{
  "activation": "gelu",
  "routed_scale": 1.0,
  "n_kv_head": 1,
  "rope_fraction": 1.0,
  "attn_scale": 0.125,
  "weight_decay": 0.0,
  "decay_fraction": 1.0,
  "seq_len": 1024,
  "dataset": "wikipedia_en"
}
Below are experts of layer 2 (counted from 0) of a mixture-of-experts language model. Rows are named router (the router's row for the expert), up (a neuron's input weights, with its number) and show model dimensions 0-127. Each number is 128 + 32 x the weight over its row's rms, rounded and kept within 0 to 255. Numbers have three digits each.
After each expert's rows: a language model's description of what the expert responds to. This comes from a sample of Wikipedia text that the model never trained on.

# expert 17
router:174103063131150109068138097187067121152181140105095100120134153126141119133180136087114124158183120116141129094138109142110058170139125187110150112183097163167095157132168138060130156068107095121111165146138185118058130155139100124146069137114108128170160151146137091130078100135110164146128119090100099132144110098151118113186171166206141154134120132051108131174120072112097136128082
up2:074155114138129065124121097159116099121173137066102130120131137140145105125167130097134082150111124120087049138122130080113140071162157130082161100195106206134086111135104101111117119154156162173184128113152176124120129160062096158144161118105105159168127184154131196134126086084148148129050113046073147139166140067135136173135158125148141140109122162161145125175160127143138163166149
up3:228161089157111105089166128147111101092143172129177082091176143109193094122106167117130167106142140096130073135147150156145167145138076118124177102188154113104075111125127137193157137117128128103110115104205161101091108123102111153116134091098105179092123158155133114048147110128098116159151111105093144184128118108126113123108113138080087151122123149102105109068162126113169148189214
up4:147111074094082140050173083133139091107105124169116173104112113098092054029176138094135175144119149129157146089128159156167137189192132118182133144159127149101111170151127159160168063097136109175115096084123107146086151157087119141134119091072171088088125156207101057095097157122135105107132152131143133140121145131142102111175128118154144130116101114124116146146104148104122134060128
up5:137120133107159148122154144088159168152137108105115169108074137133144110144116158074111063169134148055140152118108078145109160119088118131137142164170121202163142113145187078067110124226094142080117130058146179125081120160107155124098128137159131114102153150172110100157096163102141103184128122137115079050134137179104085125128125121177160130153099169147149130090084094058160123137134
up6:158148165120133064131104116116167120187103150194181136143171121141120138148174086173143162132128135143157141106083181212122103125132139134136186081123175111203109145079177168088144102124125125168114136138113088119096120133122159150127144144129134123176184149100088123111169102084151143118120106099068120103150147095137092116177144183134134147143086131079155071178088023140148151124162
Auxiliaries and copulas. Forms of be and have and also or not right after a subject, such as is, was, were, has, had.

# expert 31
router:143062163096138137115120100128114157122158080093110121123152171114126120071180162103183103122160097149126098104082096106142095167138056148072146090137206179140118119148103141148104152145084079070089138114189136085101137175161073101128096172200144118125077118145124077162107059118111134115159167106116122162138094114190144093147125104171091134166103102134135083146140102116135142177171
up1:110096133192155160102171107152123120162102101171119113180152109160154107134167194096146129113147099099137151092163095105140126210134091130131150184148170079086080188172052140132124141147109153127169120109129138144075138197103118105095116109127120140113136094115139206151188197113145087181112145122110103129134080071110172103110140074138075109141101130081146154128131169163147123128074
up2:143147126057153108125128095116075120109110114120143126135152117134191104101125150127058130103166114098125107096129132181117144122142190107154145173108153202101137151107165177100097069106088197085134175187100111107156159129173121176111144148204167136110178132091187150159136138109214104145104135112093097122146139079146105165133138146155137136095091124149176197131166124086126078162155
up3:120114137151143167151104116144164129108181077126127131048141112064180130097147187114146129102128066145106165144140052146126123167120138083113102122100122092221144125126127126091118174120149109166139150089171128096068099132162092158183155098110156137079123130137141108124197131107107164076092110137105125130139079165168158112127128154090094061047114103050155149117134082116134108107128
up4:115117129144099172137071095115121145085138108094138170157161154133109087149137180099154080142189101158125171137114098109091199140132121051155112086116114151179116149102177100166069113137062095113141139124099136140106179123044125147110094154081213074141094132115092173121107104118144137119122152092138158150122078066117132174141116149180125051154110157157166155133094157129118115138166
up5:080054154112095115157145140106120108131139125149097108127195190113122073184148160134135103128138146133161149175139112141104085121132150118081109091130129119176149119181122081134093103088091114184102088105120128141116124071151113046183123100192140189051137100156124132171095165133057105124094116088131133156090147056144150173079069139128132103138107111145132075168148120131121104162094
Numbers, quotes, brackets. Opening parentheses and quotes, degree-minute marks, and numbers in tables, coordinates and ISBNs, e.g. 978 after ISBN, 13, ′.

# expert 26
router:038151095131127096076095104169150130216110134074095107153140154131148127121143184114192107125130152114072067101187092103157126149128081134153150177169151181122093162104106138112157116121092080117082144159167140133094098127166132126130118188164130109149074182138095083137142131106111131147109180127107133153141130075156086152164173085098107129141144175091184142149128078104139101071148
up1:090129109137167076120084088131127111118167129106143101145068143120175103127106173122114139108127103106134094136132161135104131134144205111170124155165099136112093135115114139129123106111161225139120154183156160111160129113094173095102111109140097097103078122108107122116174067150159085179057108100070073188162106054174099158118180094096136108083124128171187152114096091098121163159171
up2:227176149086123104157142136133126096127162110143073150165145084156145128143148126101103102112145100150126155102120139080123123108160106161088103174085166139134152052159119138126179070075100086114129130139114134078109107063103115090198060145182097071105116141158143134162116110120149126132135092104153054093129141157078176130182209131151182098150131139122148145122167115105141113127088
up3:087129095175127142128160163142126108105142187188119182101094115128158147136158160126173115177148059099093174150141088122111106184106096141219189155132102062127114164116104103235116123099139128092110080114116140111121110113149114083092136122146118153116142125106101132171140108111124147183118195081163164106152091129124114119070155132144178144115134142107206166164127103108140071114103
up4:107117180122110075117196117097137156095140161129110115138127138100119087140165112099145133164111188117164097200118083135077120088086092144168121110096186137114132109047158119108118144125154149181134131135094073096152115104182119181099037189105113162103144086132163098082144186136120117149147139128099116169116130102162071129120181134060109107180156116114080147137180084124119149106147
up5:122164192122112167104178158071144058142123140101084098118165130131088106178186201143127166121110112040092123129146120100176154151103121102142118082174090111116104127174175111110162152146146128106107189131112090194149079119145151108141160133179092148076162154120086155114145103130145080090159146118105158159129061096135141154149109149119131140117129130100177093114141191201153080135121
Closing brackets and percents. Closing parentheses after scientific names or glosses, % after census figures, and in, it, quotes and spaces inside tables.

# expert 28
router:157161129132160077106091129187138112198158090166113134112111129180050162120091179094116116134093115083131109072072074117118180136112152096110135106128061137139131170096098125196141138072122156107131122127125133122137153135232134115142115092131130100155146141161097130124076127119119126129157131142162116145193109157127074102205108165096129114133083191179160122147131098088132068116164
up1:134133140138178085079137079197148131105080111135116110109153086108120128095146133111169115098173077083087111168195098093159141095120072101130141116198155123114123071148109135181167136112165123106167172098146130096106173145136125064152121102156142029119080138163089110109054056090172117141075143111135111103135150105131175143177082092136134117098082125132145174117121104119136117116135
up2:088162152082043093126085141089091151102108152121124094095100101139134173100112143164097132197151095117144171143072113100117121056125084098108210106181110159143123131131141130118126164115161160161111165113132148094156139095129163126161131117138126193140099119129090154116129036119121105143123141175095141180168118143133127144145202181086159159146118164104099090063137097108069157114085
up3:129143135123092073108108130134119071172112090100128143119141169133057137119116146101124087090100114137097122138063131133122120126164158107095092118141173186140182142127174132058109121073014183190083141085106101116136163133109061149108197156114155105129137173124137189107106142105150146119104133098107079087159141138144153136139094117156156105131118086161100134134166149101193063156131
up4:053150132141179170138144155118135112111170079145097109137103110162109160151181180110169147142193110153125125134163100103165141180133128151175146127133121078129104148134167159168099073086142165128141174147105128076066178115056111105127089092112056093118090097134105178109093183104162156095132093108161137141125106145115119065106114066094172160198120170115131145099112120088135154152159
up5:103144145146114128096059163141134106097121138082136152121102108145061179105132139100139180098101124091135124121096130139129146137112138136157119172083132116149110132112055152098158118130090140117116124118191138093131130158182164154159188185187128036119115127223137065111087062173177156161149140123158129151190084142160084162104191140068147073100109134131106139145106140134142115122111
Foreign name fragments. Vowel-heavy middle or final pieces of foreign or unusual proper names and species, such as -ella, -pha, -ri, -ona, e.g. Győri.

# expert 10
router:149102082092141083162187138185141160103105105159102137160125122123127096182122136188115092081155128053138120081109103181120124120159088133112136140089143161101170162086133140164173159138119082141126136118097103058142108082160190144246117066122098098136143183167144153141145126123077080094125130166127142103159136118118136144147095146095139103094150146172184116132167149115098071131157
up0:112169136065070122144094119111157159167176120177157088172158142155061151181136106127132133111201106125117162077166131091165135090140194138090133154126113099102144126156093146148110168086129114152127128105176081159124077115104153095146136116093156170132175101078133136095092127086092112148126102116097145175094128167179147093126118148174144144154150116072122073099213092066079136148098
up1:118155159113150157127042151103114108117094144153176091107152133133097178098159123128180097149172128183113112144206137129146194128112099131132173098150144076107087163184074101111118166123164165080121153098149124145049111127170164154161147118157131165129093159180149092096136124085117138058130154140155111069084092062133134139126092129099094102097161130127141079172113152110101158155070
up2:127079134152158152172088160123129158175145084123127128131119156184090142126175109135127153117132117159111194163133119161107116124088151119135062098140118061131140157151090127122093162081137131097079157154158169194093082119113125108121075093059127201176150124146149109113149120164064109149133149147093150131094130188116158077112128192113127180140143112041136104191183095105081131135134
up3:135073111089101082092192112127130123111084150107132147092125144160158134159160152117150108103070145126161135143108145097132086163090115193090144202173172151084169121179114157118200121144090091157156126084175107072092090148157167127103171133128160093081131174125109087141131162163097139172101187133089125099146155054149068099139102139106095144142194102132153156167150164140121114122102
up4:178186126180154140124139102111126124090043082139108111109149146121130101099111086115172105085102202193097129119141082107143128087173131178163148093180149102141150142094170133090178175086143104123155152150186107067119093166182109125152163120174094127130144132118176066095149148158134164177144149170122136163107166084112153140088144178072129154138146070126131142109161100087128151095138
Mid-word suffix pieces. Inner or final word pieces of ordinary words such as -ing, -ed, -th, -ive, -able, -ation, e.g. Collective, inviolable, evaluation.

# expert 62
router:134056115133080109137210122128135112192144133132105157211095110174136176158107127070152125116143133208147167138092123193120156111165114155110132099104099105120092199072083101104147116159084173124152137069138088106138141118090169115219146153103139112107112176102143164111170142119188130149159141109127062126097138103130116135120116138158140167161128174124109089104118077123115137086126
up1:114126098114142157137121109103075140156149144132154110126091163082126132146142121177178138154081140127102127196100114171104107110136089148145155145156140059144144131128102096153075212164127129149143141100132102105144150121091162117167103216121102120109108176068047146110137114208147124171110167166114119085131095119105116073134142151141070160107101165087085109147183154154139175128214
up2:072146106113140093176150131147175111119144112122147128132108223100088187108132149157109192090121077121149138072120080118138102137116081130202157163199131114140150091092103165194075208133105154136112113127082155136132148162154152135180123150142155105106117113105152117144143149158091135151092134090181157089133163176095137150180145074172132088150141152094130116117051117166108117121101
up3:074172094139099159090177174117154151117170092091122152091076157154086117057176123129118157144132150110136155125117149200149115182064102107087082164088135155135186144160157151089099173106142120134126082118246136148175148131108168096127148115157116114109101144142184117116108146108169144100138132146165149123100147134111131088061148117108089173149145076148105136116131112109134201143080
up4:117102115138066134154126086119150082125118145106151108133126117158118161155136154087136143107130154106144134070149110118183120097138171097084145039158156134156164063168149116136104147113140131174164065136122122149115119162135145155129103087096095097077118165162106160108094068128153097220176077172107086139149076134156090174125089153150083189119040113136082122107175113157144155115107
up5:093181133147125141133136145160077130105137114182111180190116120174076127173107135153123137147119136159155078109145119169125167187184140116144156085109132136093134101083102123069140165154110050113141097119167115092082114097160123151107151156101128128120126144115109156136155124151158113108142151098032138221144192140164114114110075172094141077176085151105130087102118172108102176088179
Prepositions after verbs. Prepositions and and following verbs, participles or nouns, introducing the next phrase: led by, directed by, return to, Society of.

# expert 49
router:151133123079073115108089088182131178131120078159095108104151115085119087100187155155145082099125100166098092130164081141221065155096104138134143151136139131169083135195077159141098134197100089122097167132175133119085154118120132106130088149160159147173135118133096092143124098110118115122110146185119145159148118135139119153150235140109092145150121083076155119122141083091147189127125
up1:142131078104154127096137091083123128163112134131158116093212176170145100119082155094138122085171097184125075169129099147168114104131142137110183129090113089078113159140203079103133130163118132106128116110061153097101139095096090103114149070153101081159117121079128170117157115104178142100142101176125142097128184101121139142184172037168121110154148103152110168168093173138166125143153
up2:145131104145147126092179109116139094188115092148082152098138148068174116143072103126235089092113094131135110128104176167106084127169139138166105161169158124122111124174104127127117159138136168117111102136089092111123127127109126151130117100096124143104126088124131135122052208154149169148084166124149070125183062093139165159148195141157136144145123141096155162084098111109203162175181
up3:188161119146074188133090118172155149148138095052144123123130112117087135078128125148141121137097060154101122135119150129165125153092183157130088105140159117154162170145098151079067081172124098127103092151123099150103163134133075089170174100136143171140158163140100100138116127093173158102102161151140125139132111180079163111114145094105107154140124175100191033096172132160109054088163
up4:135125182107133130122108179168149087109097092140122131138111128135103179126142146085161173129168153083065101140134128097115134156133149118152096149125089031187126147123068138107143183158155122124076125130174127136144126103185148116079121118147101176057063116123142132091173108136131097166116131142119075149151049144157102143091189183142085163113150159142093149107170156106067188088133
up5:150123132144123130131149107120109204144118127155090119105124119091172097120185163092109120120159117134123099160134114113123063220123151165169108118100127080100099146135087123120148141164120166031192091159168141081104067125142114148153092111090114163121072149118148132106077192143108135148162110126176098124090146124117190128147189163152199183147076108134164126102115138187143133122074
Table cells, dates. Month names, degree signs, closing parentheses and table-cell entries like Decision, Loss, GK, UTC in infoboxes and sports tables.

# expert 4
router:093098090109115121141122124194110091138101095147127126148123139087083082147108170091134093149138118139110097120187102118099142145193098117148162141087100180141065164078088146088153135101106046086117126100159162133106116120219131142157070098136097083120110148146164101174103105127070124116165156139141169129117100089148130144205183156157131146138134124135219130117140119109168119086191
up1:132127151109131072117154107097102152133121135102073142135112136192091127166089084097173124092113153088173099166109129121133083169170130167172154190137165132141063173126156081096151073203104107144092124135129118108132116106140151158130105099083087104102070096154137134140143120113124161145133131153171050146123065126101176134144186157131135096136048154175095133153126066158102201113148
up2:116128155107102151145144128191107111130084140122086128157138154124113127170132094160096130171122115123131085110129130141140129066144153118185150156108110189140102125099090129164086124113100162160121094135176131122132184105128071117202138162099165130103161121175090086133066098120051126185088156117057202085121129109131170165091117140156099152131129175107211105163051176115112129162150
up3:124087154137151058161162121102099158138121156148057145110131132116167137168091103081160147188100114111157131183114078164058136123148199156164120193110115113162100126073124158177159045134133133125182081110229176127130128108109141150132112145131183099136110129118099122125153147099137112182125157130097123181106116107101124182143147138097131146168072114137142155159074107141179122155102
up4:127181138166134131078144135160101199105147126101154107140177113191136179140173087189125181107198196151135158097144085173138166154107186117153085115143125110167126136095141100120135127170133066085098104142163139132126123117190101201092126179114146128166125077132153119090153117127132149157159141086132107146113153090166076104156108141127170195122124092105123129113107123138131142064048
up5:173172138149090113143117139079172162141081107114120119082159133128159085079130108176147163136104058158130113148156094124084088153153121145104190101132100115174127094131199129147135109118166126151122175142141151078121091070099147183150104159106135116121084085143144073098152115161123139139143152101195124161102122190098083094210164121102133126163104147066146176084095074155153097078122
Plural and inflection suffixes. Word-final suffixes like -s, -es, -ers, -ed, -ians, plus lone spaces in election and sports tables, e.g. comedians, prospered.

# expert 19
router:149110109092137090136194061153115165143184161116107101103135111180031108141173183100168095141118049181123107115129114101149111201099083146115124166123141193124055162123056133107138132168109170116098130111133160106113147163139132114154106146137094088166101130150114119165109149127103054121127138150138136145170112099175104133136148108117060150085110097136186113140176161116156128158111
up0:133089156126152164137105100118116168144149155147139125080163174166132176133125110088183076096083098145137148115154069081145113220130158100184118108129111146117145150094108091190109167097101150083121136135159128129099120178075174137161144030108151122151133084155195158141175118098104110106108207122071099091078101111116142096123140093108076127113141152113106199132129120093134111130121
up1:076051173140152150173136166114085131219102116147155107133166157152157134122113151145141117157105204134096112109142169150097148115150160112226143114083129084106125059115129111147128104111134147099057148129098154104170131117141081159130125131087157140067116078169119111119114146148138079107151167170100159185132157095165120105138101111156099127175135167104212128129119075165109110091118
up2:191142121108154126122151111107111110147091139140164164103150147144062132183140153136132113089120082120163138150173119114120089128118164127114139118081131099128176143135057176071125135099082173116097037106069103104111095145058118169102138087116102150171100156114051132127111119160137115161136162139126106132132128172195164143197152091171086140098126126086135141164174098164115037131147
up3:170126096126080104126115117091129184151151125129076141114130095154105080132124062108187094162080101142111098147123111079089098178127111131177157102079139126079104151164069119077205139178151089155100154119134200104145127093146158151168166104119059105142183111112113110116093193133108102110113097106106178123168098133155143089174126082102094068126137162093110147159151166117119138166168
up4:118180163165141073166174174127134189079156137152068116131110108099108129120114155132110072111031159145110131184095117151166089108070151127158176069136151081123110115153157173112125142107165145111117071067082143092113127122129114138107125159166132158180101131095175124130135128161196081135143091090058093168132133160130140103172181130163137166131128093148131078139161133130185146136134
Place and nation names. Capitalized geographic and political name words such as United, New, States, National, County, North, often after the, e.g. United States, Rhode.

# expert 32
router:145146161090153124174129123084133153138093136082145132085143164145117118142151152122132121096154118128099113131123107113125065113141096129038124162072164129124142116184127160136149162159078123141135149160119158129115120116116066079113115165162097099141126249178105124127079146058086156115133166151077055136177098041131142105177125110183124138118140153066130129129121110126194120158101
up1:166180130122175110114135073145118070124104137097115177133108164087123135149093157202126133121136091166166119121145152096142101103132137146119113123081138151104065116083114075118123158198103110111156145116097117115086179158157125162146063140114172148143098110083073106166099116079127175124108082111158146131121187164113051086119089173179105156075116177094129107194109117165166150126178
up2:183146119108137117139154166064164134107117173158136115071214133103077121112141196163143138111112091126114128153041152128101105077129115134117155153108133091107152133098097098144176161160066114173163163115085117141140061080114163112105129119172140117119156130103087063100101104133085146111138161183143103116155123111175108190111100085170103124112147078137125172112119122083188187147159
up3:159104161157180148143118081089118102190109179116171164114124093090156125159163163122149112147167122148118161131128143091127111134152123096115094147192177062122146132183117085186152137170081130105116109212141134087118126118176157156129129142171113146113108136107113085157143188068161089112153170096089126109166176044111077125111142096178082113154149126175169088098135155112118167085103
up4:169056138107124134115187103109113158104135167133110085124110108117120155171102130128107127146075174091192136142083082117107137100058139121125153140135142124114179093076147179157063127099140128095124142129116043062110137067167056126117130121185085161115112136127168167137099082109158078163160161133138112184164084147129186172124161125128127147133128118131108130185152169113123053141112
up5:071110199112204142102151148130203141117168109149124130125166180145026158158155120192101157118172108119110091148097144126098074067119107059147127143080107135098148086127116135148116106128105151133068127076117131149100117106137087080157156171125098117090205090147116146120120159127173122140132144157115139135104110158112154135122105195125076173137175162134161102156099110069112105114118
Clause connectors. Commas after introductory phrases or place names, and words opening subordinate clauses, such as that, which, when, who, after.

# expert 25
router:138095074129120067168164102139120168159134106119123092101112156097050059152139157166140071111124078081110110037151131162101106135126074128093134161139101119147121110136097159067164186103134139091080135129185143070155137144174133104153079137144121068152119152150159108177087108126152058116178124126132101161167099128152095138198152110134113124132116134136168111153154075092175096126138
up0:132122112152143122155099157132134158135166135160160129099121097077154174075169077143229138098139095135144121113150086092095091125127214092107150118104150085121173149178100133117113149099109078165153104118189145118166089160127183109101090156103107123125070090121169097137159143146184138129104162114108128134109094133214112085160160101085127159159171113082093157109077081124125143072094
up1:111133050132165097109103142127173140155075184110126082206112135123071105113135105102173163090104137077142107107165116125105052117114130123184138175207164074159130151094100107127198135079110103142137159153205136116101100124159114126154101184117116138132185146143108127129100150092094143187112106134116172130128121150172137149130120143104126163134059115065111144146107159178097090101157
up2:144133084088093111117125134112151146108088096182135130141197130116132161143164103103094157095151117099120144142097146146126127082111098074092151123088050129160146112192105144132193109157057075182140178094071152066129085150098105207136146160155134152165166135161089098135145074129147095172109112141111166126133081105155132096123169138136151102123099129087109141144098174077203087126104
up3:065188113139090156111128095149057116111092145108088114094170160176159087152159117133090151139087166126152099127121135211172121123168082124145111154089106157094135124127096098116192173143165161140159101151147158134124131167173132148098101169138135063109116156154184140186172104130126149179171149140102087171119163132142085094148093123158130119067049085133122145192152130146122154157170
up4:140086107141111038094169130173102166176146163151057140089156067138147149148186122135128130099069128115158157126103145183107106144137044100140129154136177101155162156139115104104137151133149114103060150109128125147199053131106127181160141178163157174107156113100134079111079113134135107109094133135160166193145083188113134147129146088096113122110138120111084155113177113149099138086128
Mid-word syllable pieces. Short vowel-heavy pieces inside longer or foreign words and names, e.g. ia, ra, io, ore, plus the word based at sentence starts.

# expert 13
router:105127061153165110084166106173128149110113129101078115121129164096049048118186170091114104099182073106105093048169139118143148159150091131144147163106115142143139134086124146116161170145130075075109153140132131051123113133154147137164089131138072103125112131114145137151128114111086148098138150110117101145132118063157082155175165107149120113157131172143226134158168085111143101106183
up1:154159167122133028108162111074124093098100157169140075153122152159082067187135151100135136117099146101074102163106192164177126172116119136110125146151145096156126132146223136186174134098129121183108048162106134202127089157091131138126143130114144105126164123084111123170123143145111105143126113141102083126110136145086073050124128077162139150146152155126160175116123122115148096153146
up2:155116178146092139111185156170139148055083142098003112049162096105127099114108140100140137164094150096119132121167125168137146161078154111179157115151084121145124125058168108150114157145107144150125081165130097156078117143141120101105117161086140109101088144135109147077119125181135174104124154127084133138062101122117138118126159140172128111134077153202184176084147108131134151134093
up3:085191103185127147116105106141130140081134172118106142037141147164111100134148169197149136111091096114128120099157136099135179100145098067134135109140068137152184127076132122196156165098160101081101137233108154114136111067163156133105105084141077131085104144147137132175132143156081162095090157116139153138091088087151132157128143094114123167177117140132122108163145107149139097064159
up4:153089113156081117087183117177168138162151119128099148108118134058149106187169135114121167114203123144121116065103094105134068135078134064168144116168131176152115155145102168132170163193074133154078115140143160181073121131065143124085125145080112196086120148096137159131154106103112097135109127123087129076143159095111080128143179134124089190138078131111132151140079140098123144144113
up5:144122135112131116137175125124140095130099149119086132158170106109136133097098160083097047127098116108138124079138102132153159124157089143073121152073106158141073101093109110203105084133173114190211102087088128080114162088084108130151137110124147114161123183108144118123141159137076091051128164068168142177141093144104117128154108162163156138102094168152159158137197154068161127087153
Noun suffix pieces. Word-final noun suffix pieces such as -ations, -ing, -ers, -age, -s after the, their or his, e.g. qualifications, operations, climbers.

# expert 21
router:089124081064136086079186107173137167128166140155117104083141145132087074074142129080140089098116093219101080135141117098133099196089112172102164151125181133167080122153122133140114147140092121092081142120169145099127082135161106112133111119132201109142148118142082123138101139109135133144169166119154102167142105126162069140129226107113131125162103102067157108127123160119156157113196
up0:117180170081096084106101104105156102169121154148133137144166147177094195117154130081084087136128143166124092185173138111124127133122098143061082179131150151107177112142157134112158165158076097064057154062166120161096120149061121160108151115101145137134129112146109094114094156156110151116165119104175167116100090139083120093144109105145152118205161085099088139138082104131175111189144
up1:076129155109096111130137144114160075099131122059099077126116140177134132099156038154088107145092136164135053132101144102098139098131113156104154122097207091111148139145096058133121148095126140089124160064101127177088166158134110163146134172184234116148192136151142114110108149086158145101147154112129161201142154128109125170152156096126161123156125144102085151153145128112101094163152
up2:147112133129142147089137147091155072084141085168121085100141144091116145146154135164201096095177144154099141126147102141133088150161139188135181093174105080153057134136196099126203152139134133154125137143147154178142094112181095164156083167068171131112153060136126106078124141137126143111085174140061147145140107172118126104132221156160107113147162152146127136090085088146142148135103
up3:093143158085130187137151123121140097212169142132155188117100134141119083140143136106106085083184063106144146136170142119103146112148135106189114136123120121112068095114146175127090120099096118125165069112136132134124100109131095190126099101118103092066108060190089167173151159099110157148158161140158194195199091101105113150161174080181156141112108105098141139149108119128083123136148
up4:085136111088174101098120082159125084167105151106104135120173110123136100084110162115136096098072141113144096122196092127114123221083107115199094140113163139080044123090089095147127079121096108112135180149090133134126106070157151140141160090115100086097063110164130104160110111162156150100143147091107103129163130080151109134102175058146092087136147117136097164175140122161147190155126
Organization and event nouns. Heads of names for teams, leagues, cups, schools, parties and departments, such as World Cup, Club, Island Park, tournament.

# expert 63
router:138117072116121057127143103142123184174093073152150090085122122088120074151111175132128085140134129131102109021102079171130111175167118148043143110143082173169099119077069164171154160093106132089100168119136156084131111121152129095164105120134123126138121131178134126159097132127153115131151144154184176127164103157170109126192139195113136114124067119118114129165168144092133086109155
up0:142118117145134112135066103159136140132079106158103157159154121173152079072077072107165141088139073135142075096131099131148096186088140172160132129109149169082177187112129173163141127167088097111160157151105122142084113125113188167101142149153158098137116142126090041124180165113141107157165158135179119094122192140175096164127141114202126140102127105044167165126132139160135126097123
up1:161100134094147061166090135206117170085069072149105139090150087145131059156143187140090122115059143135103167104111066142100160109146127113130173136165081159100056129075077106166121177109127155147123146117204103117151118129182124168158073133144111120141087162112127178173117091119135123144135093115155122114156120146172129159127142180084124148143129102129093125142131082080163086099149
up2:131140105163140130120038116098129086139157102137105147146119176128134103139130102110052123116136133176122110108154154112121166140075191151116153173219109125159070075160088131119173114089127102171123178098129111134124097130095092134197126109121131126117126092153079122142115119129107091162103080208137187167145154160102118086200142139129061160127095062084097113139160138166150089112112
up3:119161117156078119101126125068142125097061132100113129070155156105075119118130093131178144131082131155103116161196105074125093107130200180134094100101096193139187107124098123086103146188134113116206095093145106098099088115192134144134102121147124121099097113127095127159153100214150099137104156146099077171143148147133182126143148119143127147165148084108118179169165188124174107114115
up4:231156133141120086170167131063141124158115095164079114128115135130185123116121121154220098172099151153140089148122118149134084137137159129125122146079131115204188124131118122120125121096119102067127168111123167145179109153104079170125145108111103113082157080138192138090131145166080092090082137135149078179123113125128159161061155150109107176171068108113108154127165082119117127124151
Name-ending pieces. Final syllables ending names and foreign words, such as Cras-ke, Burgsm-ü-ller, Car-rie, Cal-cio, ton, ley, ina.

# expert 22
router:089110125118076112089104120170104087147132085143122063146158143106021140134174153171140147148204065113103117140167095135159111107127087160106164128140150113129075101179131134119182143148158093121085148171131140135112096149147127130131089152139130154176137147133118109142117106114085121117104153191065128152140108104146103152143181192117073127153115131046164098164174070096106189174120
up1:101156144098119132189118108185097100156108104158128088134153135146072144180132085107127160090143152081159173106065065118147033141153120125131155092130158155100143107145130149107179194132167183101065095146087132142096121218120109152106087136131136173132122156092077089140145134151120117126099105093064103102126122132117133192140110167100122137138109154119125100132121155130108236141138
up2:092081147163114150116122115192170067084117080125136086077115109088103127098149145126139130181119080117137129081142119157194069083113168147095132121124137163104150148121194168143140171073149186190134148126179105119087152133098075168155093143144159207181131142110084122121178145136159127162076092094101125148125093125125118157096135173105110165150155065082196140139130108130136143111123
up3:112127091081143163107110069166144108085148141148183121135112119130119077071105174159167163182053145139165110138132118166182102131166139110137097146125164132159117184146141104144115146146147173098144123104035104114193175176134121137075118142084093121160080135171117121112090118114111162110151041130161119166071142086133111140052162083134112160134132154077143114136105082076135142119117
up4:144151135202124039091112131126142139119104101064101160108156194107147106112138154122138180107186080095117129140159102162160088131138022117157080173146140093108087111108122165129170125148101146140153133083108102112174155109095156155157167154111109105132166159135075115133089115123146160121090116112138122125183142109188130155069168110204148167219156121138127167131123141123134112148157
up5:107070197062118123101129119159096168196189118139174137100128115135068112099080147113138121086151134128115081106105149136128086074109145142139093120172131231125169126158135116063122103203146134137122162028131067120168136109155127126158154128139131106114114102104139118125139108119123123138097029115114142165167123135154126108092164128162172113110143143085125070101162131130152103168133
Infobox and heading labels. Field labels, headings and list markers in infoboxes and tables, such as Website, Background, Total, Location, history, plus pipes and equals signs.

# expert 56
router:141146130097131122107096122095140145143166118160116114095128161168121138124128124128112125075108093148134115153108122151133124133133050154131168138181154198143145107170104128116040149164124059109136104214120163120152112132178111137130112129148067132170063136139122103127073123113033090069149158114093142150165111086135109145151122104111148132105140155106129101199119123116244130092068
up7:113169083143130102131050100078131177088138059157086115117138105144179144100080158090151053116110124123138092092113156075126142102082107163122164149130116168122127110167101150138145099175156094162128131125089157112171072114099130073146136133091128191147187116054154102152192151105152102144139182112129108128163134077172096126144192146139120111128155111144159105067121127181154181150109
up8:035132120144155116137090100096121141138113060059090102124123154124097153144136152186111113079163142123130085104102127099068162059113096143137088098119162180108148113169159062106121110146095097147169137122141159107124137128142069169156133210108226143179159123154124125091073131122108104142226108112147069116139133110105146146124158094130105141165132151118125169121112138112103138168129
up9:129044086120069168089102151228114100077181076206123124132132078170140144112166095137153175099161146080130093154141149148142072138165143100084152131133097167095164129148133099074106175121143151174180113119112114143143126176155111082097153123132116096112125145098111114120118105146161078135147159077108106116155082138094121149107135112117060086179110103098124118127154081123129136060107
up10:149203172146129082100108180158118095149073126175098148138099138111144065135122126155127109169126116143124159138117077145173141156092160147111145135121151173181137130106096153174099156051128122081155085160150132167156100151149134145110164079143066115121192122112185098166152144147112048143134142095114099156134143100081088088048080128109123124164071157137153091101144131190165165123144
up11:181092083159160075195122168089128185059137101138080131091106104141101113117159090128096105124115116099113125091098073135139198112120162115106120132162105128103129158107156091124103108135164117142173113135119126106106133094160038154137004151141183133114070136104124093164124153173121148146068136144162162140156119151194141084102140115125156156129090115127121131172098137109195129096114
List commas and colons. Commas separating list items, appositives and place names (Sayama, Saitama), and colons after field labels in infobox lists like Class:, Born:.

# expert 53
router:062067148097070118104195149154121151177114121104104131173120159141120156098101128107153118147115098148116139133073144208129133137155122139161145084099116117122128192080028104183124142155083134130139147063106128143118145161102077142171112141132085116134199180137123157140150110061097111125122106136155069146134126115142041106117131120200094169143097162137131109129156127148109153073146
up0:093066143164104144096151145116122169218122127130128119113121147158155155110099162086112112135129110095178154118141157148139134137170171187103117065152107178148138119101093167140075131157108152127116144169080149108119110196068142123133111160083063119088110145152140059118125128105115121151103161173181051117141142124111109180139146124055083140186181126105087169142124109158138166173188
up1:112165187067172096078082112101106117131126145141125145106111100132055144173112139101092113167115102150124159104125177122172078150113143076097135094151153147160113064130134131139150121090162182122159111144121165122161094145101134133118099107147155060144159096109151116172137160136138152097151128163102102073138161054163124142166164029127029121170131181131103125160085175118105142126160
up2:105013160129137122161107105157108105182073153107142170122098110130152150129106151102107155118152090167142120113117107190137159117043149102171096116088133175150170090187134118125132090097136104154097120125119151129084112173076065132114138133162088153128144114132138192179118142173093143133173097123127084174146101138129101142147126129133109095150153229135107043155120095139137171161138
up3:109101185073132074097130127103098108143131122128096159088131165124124121185125115125112113105049164078078107140148158158137107180144157184168188149131141101113103176150143137189107134139116136142151115191110128123158148134113163100160113201144125107131165128082172102101154166155072160139108154101129065097197163088123139149111100113116087108118073123209092070081142149102092148170101
up4:105143187035175169102127099110198127048139086126151149176105089156190155124171134074125105162161111099133098078118137154036177124151112165123152136110099154121192135130107155156122151140106094139101211094167156140118124073084113140094106127110120114146137105122116193140152125082096144085140111112147096134078123119151103127127101211135134155146183128131145119139157133119120135159155
Connectives and heading marks. Function words joining phrases, such as of, and, to, for, with, plus == and === opening section headings.